Experts of a small language model.
Experts: 48 experts in each of 13 layers, 64 squared ReGLU neurons an expert, a softmax router.
Below are experts of layer 8 (counted from 0) of a mixture-of-experts language model. Rows are named router (the router's row for the expert), gate (a neuron's input weights, with its number), up (a neuron's input weights, with its number) and show model dimensions 0-191. Each number is 128 + 32 x the weight over its row's rms, rounded and kept within 0 to 255. Numbers have three digits each.
Before each expert's rows: "mostly gets" lists some tokens that are sent to it at least half of the time. This comes from a sample of Wikipedia text that the model never trained on.

# expert 33
mostly gets: "---|---|---|---|", "″", "})", "See", ")", "]"
router:105114178130094130140131185102126099147172076105159140124084121166102124134101072103144220068133091131135145146115127110149127202120092124121138115082207130142109152178102125146187107108109123126166176130075145102141120096119077092077184090133116167178104108125105142081160168146215087139105107070168109152152130077096070098146138155133178084094120130123115152112149123091129144122124169159139125129162162145111142084168068094106121140109161184151203107099107163127091111187145110142132077099151122108081143127171070133115093127197143106086095105154145167095100110104146188142
gate0:141157169110113110154119168210137110138095120091109214128122121181140112137071115105118119152127128114134120160207119211055091099109130155118164181136141118108075098155105130111131132148126119092136100152166139123143196131141098102089168163138087118194143096115129060077135158128134096158117126114171177125081119138184103127129124131134132089126125102106084042091130151128089117120072140193164118180097157104074134087110108093160159132222156196131163117163132183106159175104101143121150095137161195117080167126129124108130094159106105109099123128139134118096138134157069171154
up0:092130107090054121073145096100080132156134076163159081135074092127158215087168154145071138133097123200115091126069160077147125078157136149137160070119143113136178090117145097168092140126134151044143118128080112179155107146055182167131105113115127129109108161104139168167136106118159119103136131108123151134095153109130100113217134140118150108126217123110137105147107161166110103135147103041125171086092122145149115172136146177095081122126127117168125111091131060176061097118097114099165096121108125134156101150134124144156094128150090158129133157162093130144113170106170108165
gate1:119141090058094135100110089127143171131127096133175147154093148088135173084162116145075143163150118108157106130122154162108089133119139180174109145128207205084168142146119124153159155183239173126140136116141217139165167113144109160132084081139137149121100103099167097101119117172143120166076151116167147106089140159085083089183124122149121142154142110156175114144066149124110134083176155103106093179070201139148084084172136114135150172190137148153128126122132085150165086141120116125157142144155162144127126128122096173182155154147125123142050097156090148102142107151148120180
up1:083167175131148173142122133093054102164132114076096122155104078091154094180161152102076137123145127115038138133162147105098093089126114094057169107104166081156172168107178159109077110161183157119064118155075122130116125149141139164102171132108109133118066148102125131135141056144116154096122178094134204110081100109050132156149139129083173166152114125166112127126122112107140080156147183148166147153131139123086143136105079105102176120108135175148101130110154134116089074088118144059195121080132102061151141125100126167167167140138120129166143128100160107139129100151187143122
gate2:117146133115133108171121156147155170128178107095107162121158101146216171122172157110165119125144058154104145134098129149143100081173135126127115153088152140145125111130168120162146184095147124080162132132157107124126112094136075111066117162103093091074162145135146076112164082127112125153125140134182085170056065098143119133139117157108153178116156146070116141077089159114066158178130138150154157132041119139108156103169128153101060089133115112128200133114179083086136066137100097092111083124145128062089106157137090145109129130144162157124106085107113120125105226051137097114
up2:111162143120129108171124146127155160120175089105108166131168100153218166119178161115159127136144057173106144127107123146145103078181141130118117135083154137146127103131166135163149177098157138102156126138146114136118100103149078098046113180103091086072174136144157089090157098111125143172120142130193084170052079093143107126121114151112150181119163139063127132094096155102076142200129135161154159135060119135105166112174128152097060090129118096118186120122191102099124078130095112099086089131141114061090108164127112147136128131140164133131103087098113135135095223069128090119
gate3:113121164108150182091139088102080136139180124109121111098117090135101142138150090137128107107142121085158114147131078065127128175169080154142091176075063177148033146174139096121154123111127111128169097141129157153142126133084077109108149089091198168104166133171112113115151170110200102128160132115093150097156134115103122062100194114148121178112149125144047130082111120115088160177131143092112147123120133131115107103164120095123098072119141183121139105043211135113130140161129076085111195084146096138102096160136143137120119172151099192108125183101073147103108115113092151163
up3:127143163120154189078141097116083141143169111116122120098132070134093136128150095137144090131141115070142108154135085061111126193184071156134076155099067183161040144179122107122169118112130103137171094158127175148130129145094099119122142095095197192112158135152127106127132153131187095125166120108092168093154132119110105056084196117147110177125140111152076133081114112109085171176130136099118154103121128147122104104163116111135090098117142158122130102038196129120122147141133061090117180083157096133101087155121146143108135170156117177097138192089088167106109108112094166169
gate4:129166114035140088089137134158085097171170121136119144090127193127154108150109077139116131106158079127146174134060073123164061134158137135106124112177151167117174168138123120139153152092151115099121191190145122197123082135134054099093138139140052152141151136085154169105085130102144109122147154115119130140122088089137134117099153146115091101158154160127123161165108156142145207119201159115145140127172170109144069051086105122077075128126087172120065105087176124109115113147188115141128113149138084169132122154125101094180102126077124059131160115178144123094138130139126133085
up4:149158110066132088094136131160110092161178108133133142091126195120149112145113069146109127114158082135135176119057081116148078126154137132117120101173136168115193168140122124136162159089152092104115190199141122186121097119143055102088132142162054157142135132084150176102086113102161103121167157109129128139121088095134126119109146152092091105164160152122130165161119167149137191132204174112146134134182167105147071048086092130066082124122091166119050094097170110125115122146185124149109099153132084173127119143118103101186104124087124062135142097180147124106141123127135146079
gate5:122102141134069186092158142144120110096093108160145073125093095149150152089142133157116165117146118093144108161151105091128080163122110124054146106096150149143138147131188142139118164105064147131161150121122191124127066145119135135105159182128074092148092104160125110130149177124157173108082133122205136118111137129105134155106144158169151105169129116109132084064174094141096127176205146134074150148139105134135120157055119118103139138024121116187089127079144162137101118111085151095096156095142110151085161127131180047067106127128129113082143144097071147158108235118138123158
up5:149115152156131133093154080103051122171112060095170116109106153094148077138140161148153144151113122189144132140097091163114137066141097135073189118149101116119121127237081175130101128126104081116162155138131134144127165071143105178152106204099134119126123147108096095099146078146105152172117156146099103138116097129120109079111096130128069105093065105124134174134108122123113109138131177104106124156119131124071112178106113129080143127142116148178100249183091153194154146114107184123148120121099180120102112131116201103139218157115144152156082117100113131092155118139132142099
gate6:126141145142168066071154134109165117178094099141130095147065152169063139057152112087076133153130132103084144157174138106071151210151091110158132158115173156132124155125182159127105183121119101132143146167093107133178105113075144154104154080178136129132119118107138119124120119137125043120113146123081096144111157121182124194167174125135190112134088106158130121172130144090173111131146102134112080136074132129115179125158090105039113123174097092170131134096188144165099117143153101087208107168107089137092165138119121057118163145187138135146182093106127133127139121127159175104
up6:136093124095080201172110113129089140083154151101128161110185110101194117197111144157165100108114125160163102125098117138178106039101173148090115112132063091131139095158072112132154100158152148136106134112174146104096148139175108085135103180101128116121142139140129134120131132084140214115148132137159162125106106123075105052097079113117071129119166172097100127085122126188095166126083139135120148120157127127157093123113155141210145127090166168085123110179050116102149149103116127165053165094140148115161100117118148195154082125075135135124089148174112116137130150114103061181
gate7:111095130105141086165157156147118169088137085049145120115124177092068127116160089132131106109093137143155219129139183113166120131113170111097155109143133049113145111137178117083115131096123108075115108091123125073154157132171116133107179149095094120089095164090110156144122131166168111165046061065127144111088125126098089176125117113109128120133150154123119147120163074085078166097091179118116117096139153098057143104182108130107135157084112084097131184084082136153059155095142147146146133076129161100133148071148133121145197134184140110116137165103205122121119116090101154083
up7:106099134108150086165162155148129167078149091032151120106130175102077129123166082134131098107078130140159218125150187097166125123111168113100159108136139049098145119144179108085104125101124112081118104084118126076145150125172108133098174168091099119099107174085118148136121135170158105174052069073128153114090127123106096157128121102103125117135147161124115153120166087084078172106087170131110096098121162115061143106176099133107129151086109086095138172075089123136065152101150135151139135077136175098121156085157125117150200133191131115123141185123191109121108117111091141082
gate8:112112173131134093115130160120104094086109085181158136095146127129090138133118134134092186097141128046146164135137136122074133149183143120174099118124160152144107152167147111137154066091099136087163143125134133133170096178120110112123194143163060179193130154184086156172138174089134078124091123093159114113167161142129055143093100101173134114165102047131097138125157111116107152111124176135122082146161184147108104160149158085177107108106126164060119177087094098114119125150114145131086152151118076155092083127158133088166045070071140169107136089116120103133160182133130194150
up8:109105168111136110102131174128108070105114084186175136098155108141089127113114143134112163095156111067145170119134109109070116128203131131186115125135158107139114142178162130140165077082105140102155157113141130147188111180115130102133199140133071194199118143156102148161098165107117095120098116127169123113174145154115066138125097101190128099179122050119088129126158108103115165114137172135099096147178194160118098166153151086156116116090110157065107193101105110098103103151110134154081123160093097140084074146147139093134043091073120148097153097132126084135170193121134151172
gate9:054137119171140121080116119183077074159166139121122127112132131196135116131131130127138166099124134159091118137134174100111143100143089152065148144092101094166115127135182169131131098195105063130201103136166116136157115198090098172117141107162097196188143104155156184094139161111087123136143098148120126057149129107078071100111124103190128149150073221105112136093133114067105108152134148088151133142144118087136175159158101162117139158134130101078106129129112109092085078099129111111187110135087130162138126115200138149154063112135152134177071201135114092149114143119163126113
up9:195105124083108136156137143086148157104086120129138117140132135074112127115135121126115082155132113103174134107122097166144105122115151122185111102165153160095138132114069086118114173074147200160051163115102123125098146041169156091128113152084173064067121152116123062168140098140175141116114156117135135181105146152162199152151134159057116110109177026136145115156112136191156147091114120156088135129118128160125092114111148095154108093122112149159153137109141160145176154157113119167098143099167137104113142154052134100087207149133091108075193049116142157106138126120088123137
gate10:187135193153098091166113161138152092144168082139103138139092089110150125127187139136128094142128147129152076130124118074121094125089109127135157082140187129094136179148142142121093091121115097103209114151121082132101087138136111148071152131156109172160115085131095082130156102154131124075187122105125140154128161057128111157191101146134106112131139161103158159104171152213173163104089075159171158147198075169123085132128093149096103062112144134139165124075188141125088071162135121059107113173127159114061133108069148078087095100157172163126118077116150141130145137100096143118
up10:186119198159098106160126150130181098148191089128103130140089078125157109142181136133130096141139141123149078123121118078123089125102103120155155075150194130121122174132169146116111088118115094092221113134121089134083099139142116124061159135151119167162118086126095093118154104160132135084185113103114143149138159062123113156201110139132095110125146157116166158089180139212183178117082091157156159154174084152113091124134101141098096064119140140143152114071168138114104081175133127046118098180125145109083122105074142079081101102164162160125121060114139150125152136101094153109
gate11:114148123077154137084109102175105061126129079182165105086130151140142122181155172153110111115128125132114134141123096151129105166081103085200124076194145116122060155113178154132120158067161163174104171128161082091149124123134125119164161096179060188120103155153116184105101135055150107194146127178149125083141174117158137083100126115103150101110122112094154060151133181133190127158129135174083131159136150100100100072149116109173110125125103136103102100120205135135144128108143105123142101103128146164053108105149117089156050098076124116173106135188153131145135174120129167152
up11:117139132093146131083104083175107051126127072181157103098128161140138120172184174129112111108118135132120119145110117144130102184074104076194135087174129121120058174111193147126134138080161143175104157123172088109132122127154128119167165093175057199121097151162119205123111140074163121169141093189127118079144170139160137098106127102077152085103133134089165070135132159130195112150145127167088139140139147118099088074137150112175131140113109132115086086125208124133133116114150114113149094115109155166047124080143130102153051092085117135170103159174128140134135137109113174136
gate12:105113210145074166176082119102141128078109124116125138102084157159140128137166099087099152161171095143134093136118124085085106140071135129109141107201167148215102090171137103140084131136090075130112104169192139089136124092064106103130136155110181140118113088139102115078131127191133128092138096120196091043100127142075089147124177114086119072092095141120142067137128073097110069151096117144123174157086161199098132155162172105118133162146124097105177120116108065125165149177093121112163155140137137150186123132193118114087119154156164122128142145117084165123141133114139093130
up12:133126116158074096131178068122122128131117150120159121182116090103145135132125117207138124131153100118114111094134195125121057155148116198116083097170108199059171185129188169135064087091125139133156099162128181116150131125118112171081172158107089142112132108138118156133178120087135148101146108092175113099198188129146180114089131099165139120081127148171172086111095123111138176128150125206150159151134137105162120109128076113176163208142108100115044126114101132172079201144160148154144135127160138120123081170131142123086134126136146121133150147095137128116202122138090109168
gate13:077097138076095115117120119191113126123180119116100161112048130131082122195128192141110147113139127107144116105185084119106073162143084161100113110105124107172134165111183116131202102037093162134154149148168131080170085110085100145139139116106137121105094116114139110128087193160121162096090140115130145112106133202152141125137132107205166117174173124118151136077194151107128183157125104167089141143118134151158153133119094068109147148138051083126150135105136130086123094147096092187147127153114094165156112103215117175120092110106099109104168096141114191157109089146151166144
up13:174157104166171133149132143067151131132087159124148080160210105136153122064132055112154111152106125174138146164063177138152158109115160090154153152150123144107120090163099143116073162208154106109103110125085121167077181134175166095108102146147113143153165139153124146140165061122128109176182150149146109120164117043098113124113129155070105120106072146142106110180067131138125089083125153081180131122161102107100101111137150203151085098113189179130125128166097135168130155109159149097123137129138175086113147137054142088131166163130153118147087144119134061094139169113097092109
gate14:141100152124139134110087158138144094093132126113158132123184134118147145104154110106115133044039142172091161171121140160137119119180067082143103114104128118124153128097062115144189151143121162145045133141118136066141139164159140098173117134156144113138164164170142112071078155109137151143134161120121097101189116106087139129108123090147128230165123120106160088149116123071118178064115105174122176182142119103086149112123116123187134170045129032131156098152155122112094126117168119092045103132150136102130161132107106204117134141148087099109184130101121123103091160146091139130
up14:137078144125141118092100155135155071079122125112167144107159144111131161116190115133132155064044147181093143167120154170125117115168083078145105116127109120134154103130101087152195174139130140154046163123122140070142112156189136100158130119133149100146134160162134112046090137127128159153121171128099076089166157116059129142120130107166117160148131124098155097171113139071153178078111110155125153179145113089066128120137147145168132147053153032117129101176150115098110115109172112129060082132152160119132131119116130175121166152166058123094140104095131127106055140177086160163
gate15:177050123147099182072118102143113135113161144106139122104125176081170148072082130143140105124136182131120148155136127104202092138148096131088119161126147048146162169189113149120193112147171131075093163168129143103179113115146085147085186107118160134127134121127120128153111123122165082088138106155120151086098109087109076187160144130155128124126152165128123117158127089059156153103170162108136053116147110103160096075161121131133131101106111150092124112196075114139118074155127101060106059078171119073116063080135085127120157141123110109164132086166162108119155093146204128129
up15:137082095157069155046139126143125089105138140106129083102107167096157153086095111125130118114125164130142159139120108136202108138149111140102111159101135068151158154171084149139241128154130146098106178177121137136184159103125127118071182133127158112148133114136096152165114129127128091107162114151115118079111118104097076197169136132147132116122163178161114092127148107098142147119183176133112067132133141121114112086168129146145136100097087147099158110226077118173139083163118121070099049094189101097111063082129088086114138147128106127151120060160148100105123076164184111103
gate16:153138105119106092157129159170082104088134105128099127142203156170044157121154148160138130150144118142124148135114116136117129106111033152143108117156126111119112079151071099164114127109166147134121074163073108070120170139118154162123102079166114160146084163085179140069104163094126185121103096120119112132078048170119153079125100149094170140094115157213097100090119104114128151130146142146104103143154145147139092186121134137131142083155140133088154145116064120108121179100124095130167111033140171152162131149078088081122164137064100155135181074184139149122097093144153134067
up16:129104132152147150086132096088168148168134147123141118127075106093193115142097094089119119111135142119144112111135133124123123144136210113115131134081137128128127172111174159118117128131086105115132173079179143203127076127148110118132148165099128104107147084167065115182128076158138060133180145136143142122157179097128116196108172129163086114169136094032159173170123158140119088139091109109160140111117112101096165089113128124112131198086120126175098094120193121134131060165111163120097123241108078099103132116183166144148081139176147111121069167073127082136163155109130123187